Experts of a small language model.
Size: 8 layers, width 384.
Below are experts of layer 3 (counted from 0) of a mixture-of-experts language model. Rows are named router (the router's row for the expert) and show model dimensions 128-255. Each number is 128 + 32 x the weight over its row's rms, rounded and kept within 0 to 255. Numbers have three digits each.
After each expert's rows: "gets" lists some tokens that make up at least twice as much of what it gets as of all text. This comes from a sample of Wikipedia text that the model never trained on. Tokens count by the router's weight.

# expert 1
router:130098115150114100152122105150144111080136140178049076139138179126107104175068085128131102159065203128103095150034092133141109115123129099163125128128154112144103145137123132117094116149080148083128088094106154149169138194142144115154157136140172120094117128127117167128092149103105186129076150154162145113225105155124148131113171171151184125123157082135166070077123146091108087150191
gets: " in", " of", " on", " for", " from", " In"

# expert 4
router:144100100124127113142128108064100095149119178119110129102092121158116114082118106109135136138068157188124071161090124105153160137065088080122090179137137192190100156108094099129153163092108094131157094160072142137187103136128112173137121159074115122110105140110103117144147152118130172134121182115087121164161151148116141150089126160146096102140120113163087112150103092082152106181109
gets: " /", " According", " according", "According", " Y", "/"

# expert 29
router:165150134172120120193092150149107112140126183151120155118144119113115088120167097085150173087152147079107139188155084105131117076103129053160234113148110111118158108171131117108107149121098125173132125149158130148144110116109052101183103105149125204118086160120173136171140121111129144112130122161157099163109150093128118123125161180174154092154102155115146078092118129103092181164118
gets: "N", "n", "W", " p", "l", " m"

# expert 22
router:107129113170085172179137148145143170105129167133093159134120090168136135139152187115173092091158143089085129169117098152114109147153108101121146108154150096166088129112105136098108187174092099119152077140134118065166106139187119108187152110108115138111125131145070162148136079168128175099112153148127094171095121125151112188135216190104136103134109164138120073123111174092155064157177
gets: " as", " had", " than", " known", " including", " called"

# expert 31
router:207121051113136099190145091142177131119131142171095052164153164161148113103141132149174110144106133141099098146111124136154092114169109154146118106146151112134131159107099108122188151112082116110115129102112090192126148119083105137127096110115121142124134105126154117151117093123106188114098115156079113177128091109107154125146160163156097138083138129135124098076073147108145161115177
gets: " a", " an", " is", " was", " A", " another"

# expert 3
router:140168127138071088184131114120149141070143186088115105102122164152091138142086123132158122131145134133096165091121132147157085126153163138101123133151118117139093065151077168140160145161130088115088115131128127102121137153162158127233107153106099120146158111097114218073076127125139151142148123140114106176127137143169117152084159189062154121081164128158184133060074179107107171124081
gets: " the", " The", "The", " his", " their", " its"

# expert 27
router:109139098148119149148147136119181131152099178184116113149103108130124094092132153139152143134131127085087106158084109117126123097146106137113175155160116095120169108110152102117115077082121135122140110140120120220221165110124085055170095121108159170153068134139132156144053109131126134120155140147074097109128083144077167127103082165126136117160183127199198067119139133117129062215140
gets: " two", " first", " one", " all", " three", " there"

# expert 30
router:144116133167123084157104073104087146118144106138070132153102110087153130091134123119137118113095166040101131140137092146103136130158105125128151067076115180064080120174151168117098146115126089170179095139076160160114109169137141111089094134131132103123128156144138075138128082068130154169054153199154073111115009172141119171137117123198116129084141161177141077124136098073120184184172
gets: " May", " October", " March", " August", " December", " September"

# expert 21
router:087102117101139108164125169181130187093134131123117106130115084170137161149109176190111118063122104146118140127174125128210102173115112139126151118150161096184111136063114100125133182124074141157132121090109117126126070174138121076235070122129104104126137110145146127112161158081097155154107105151103099089136120186123135113139103164078127113126102058144108144131151096152157180126131
gets: " |", "|", ";", "|---|---|---|---|", "|---|---|---|---|---|", "|---|---|---|---|---|---|"

# expert 5
router:073141140121101185168136130176111168105093107153104071166164101125094097195139126119111110100131082159056183119144131140170140153172142078149189134093130093101106141123109127136150097146188135101106081137067173151142118134145107130155177108140161137129120091117060158177137104161133131142105099135151150200146116096113179070092097148094127138149101096140161086091081119085186156156159
gets: "-", " \"", "–", " I", " '", " ("

# expert 13
router:119121092146116096172085153112152149106147166099068148158152084121119097095099142118104144135093186140073117107097104166134117140099125116195163073119164119163137102178093115137177155102132152094172079115094202125158123155103145060141182116128151067163143156093116180133149137180116184141058103124136096127229148131173148165061122123110166158144120133145189130124063165092109137148197
gets: "'", " by", " with", " at", " to", " and"

# expert 28
router:147134139124063175135105097091157085097097123107154111112133156111101090119102140084077123137080201130133124121126079091147125129162141128143114140119138105115056081136178126117112119138127132107137079194131165124121115164055126117175083140081115126194105108189138209120122136160151086114082183164118185151117134178138158144122128123164112149174115147110186100143122138119159188150139
gets: " ", "1", "2", " over", " about", "3"

# expert 19
router:102139092146175102182081118155175161118108144169117128159131109122207134090101072162143109120076166154184081105090084145169085104163119130122141080120106118134091115117118065118095193095179154131165044128120091141156139147153142106172154114132145103130131139121122165127102136038067137116061112145151217155091110150131157168173149185076185121105172163168143126098146191107125145104125
gets: ".", ").", "\".", ".\"", " .", "%."

# expert 11
router:135120113156191151142134126186136174118098132109078111169193107156156110137137136135124127102108109115088088098087062146107112143111136149091159114115124159226072113094121124080035133116133094194114146137111201093098111196134139103147073097142147136155099131130155152154116129115119128157024075100092155126095181146137142200135113183126139103159128159123169067154125130099140154113125
gets: " ", "1", "2", "3", "4", " Ranking"

# expert 23
router:105109154183147118120124125159154112149110148078127058149124107108091094095080187116116082126082157097144137127120128125154125084092110191106113105163154119122082083111093142096140139135081118135113121153010137117177107139082097114152055139065160162143088131175091135089135088126124131084020098141179105125134091161078136135120158123130164114106158140147174052106114126191120154120137
gets: " he", " it", " He", " It", " she", " She"

# expert 9
router:154158118090104120139046106154148147092125174158050102127125090124089078097135119119120093102136162139137136147131135142123081115162139154104126116134169144088093125102099139156112153100077193172111119168149148117154107132083109107136104169100176120133137147130133166132116140102068169159108112134106125155159082132126152195159122120126159133158193113138197102081127169077119115179094
gets: ")", " ", "\"", "1", "2", "]"

# expert 2
router:116121084133184148118100159188162095110074151127062117161121142079136168077116149149143107104116121119080145128113052137111147149141118091135157121156129172122106159165150156115210130131125124168184133197094141119174101185170148096203148186131174108107151110074079123103146107135135182136140126153083121126125146154157211133103147123104156148167159153110122103180118138152164162116151
gets: ":", " (", "):", " –", " :", ";"

# expert 24
router:082097115117107141156070112154171148121123178132109059205106103146117122158133149145177142128073158113101143072185106152156137110102088126094083101144101084096106074153113132154119143117129119109123088130089196094177108153134123160140139158126166082120127169111118139137148097099107112104105097177112171120149183131100221144152162205139167132181126135142192123088112148106127108150105
gets: ",", "),", "d", "\",", ";", ".,"

# expert 20
router:130145115162126096133045124146177109155171111104074106156133071186133089094128123091100112191058101157128121106103090075122093167166124116139118139142144157132089147099164150098104164098132151115185104164108196142123092181094064101112112090137116153129051141158169133143124104156046108182175113121120110125120110190101130088105121167154127101131213163160114095145065164092183147150095
gets: "er", "″", "in", "el", "com", "ter"

# expert 6
router:074137096151157112183089184123156152098113183083145071180084121161139152144157148104120080136122191109094131159129147095160075163124123117149145116110152107189108152131143125082103156086095096204156161131108144186123096097087152100167086135061155183119145112062145122134089107124196163101099170084100121107185105158137152113118157164124135189072161145142096104090119177100206200158133
gets: "-", "\n", " (", " Born", " Location", " Country"

# expert 16
router:028114122149149133147072118135097163146085133115124123149154108068147135071146134125136107155160095177123092100153072092121124134144144053177133097097108119121088141118128098043082167097120091147140098172123119122111043151125093141163113127117168116109081121143145119132144135145099121055116095136129138122123152150122138130105159135109164141115195167100143094210157191112134134125130
gets: "2", "5", "3", "1", "4", "0"

# expert 15
router:137105093189126122155121124170134105120105139099119082108114102155072115177126125094104130145113095088102152108119080082160127135140137084160144170126135153134141060100105104037111174094101130116129142228131136139166126115061099095177115171118132123124109119064103165144114124106082172136061133181143146049142142149153159157147168153153128081184131146100146144107086140126111164150070
gets: "6", "4", "5", "0", "8", "7"

# expert 7
router:096116112142133102150094105109093200069112087146125131194149113157092107051151151138138139143137125149185122110108105130100120125177155140167139116133081119095118089060148138097174158112112096111147096166119123173154147128125117070113177114164112157128130136100067158133108128091107177141073129141077152096143109161124115146126155131138123099089156100164161088117160091112189172199137
gets: "0", "9", "8", "1", "2", "7"

# expert 12
router:155075097149151094179076072118149151089119147136078091160096108130145078080151128150172124077148186168106130133125112167182156085144102095135143096154148114076101096133063148103115168076129108134108131134104177134164071159166150143114173126141103117127063155194101158156113111108115116145172135176135116127170122150133155120118141163164139156109207114209117116105103154096121153163180
gets: " to", " that", " also", " which", " be", " not"

# expert 18
router:116189076151072125195136144147079129117144175136107165145147147149068061127152159079139134105131105084122089154184137140097107135148123085086123131165102138139109153190105117127092170071128148106176135132084204159112108197147172114122151123189186144179091086150160142090129132061137111186087069135182134104155111156150107147117107146127167132179151130151172121159158160141118127126130
gets: " |", "ing", "es", "ed", "ating", "ers"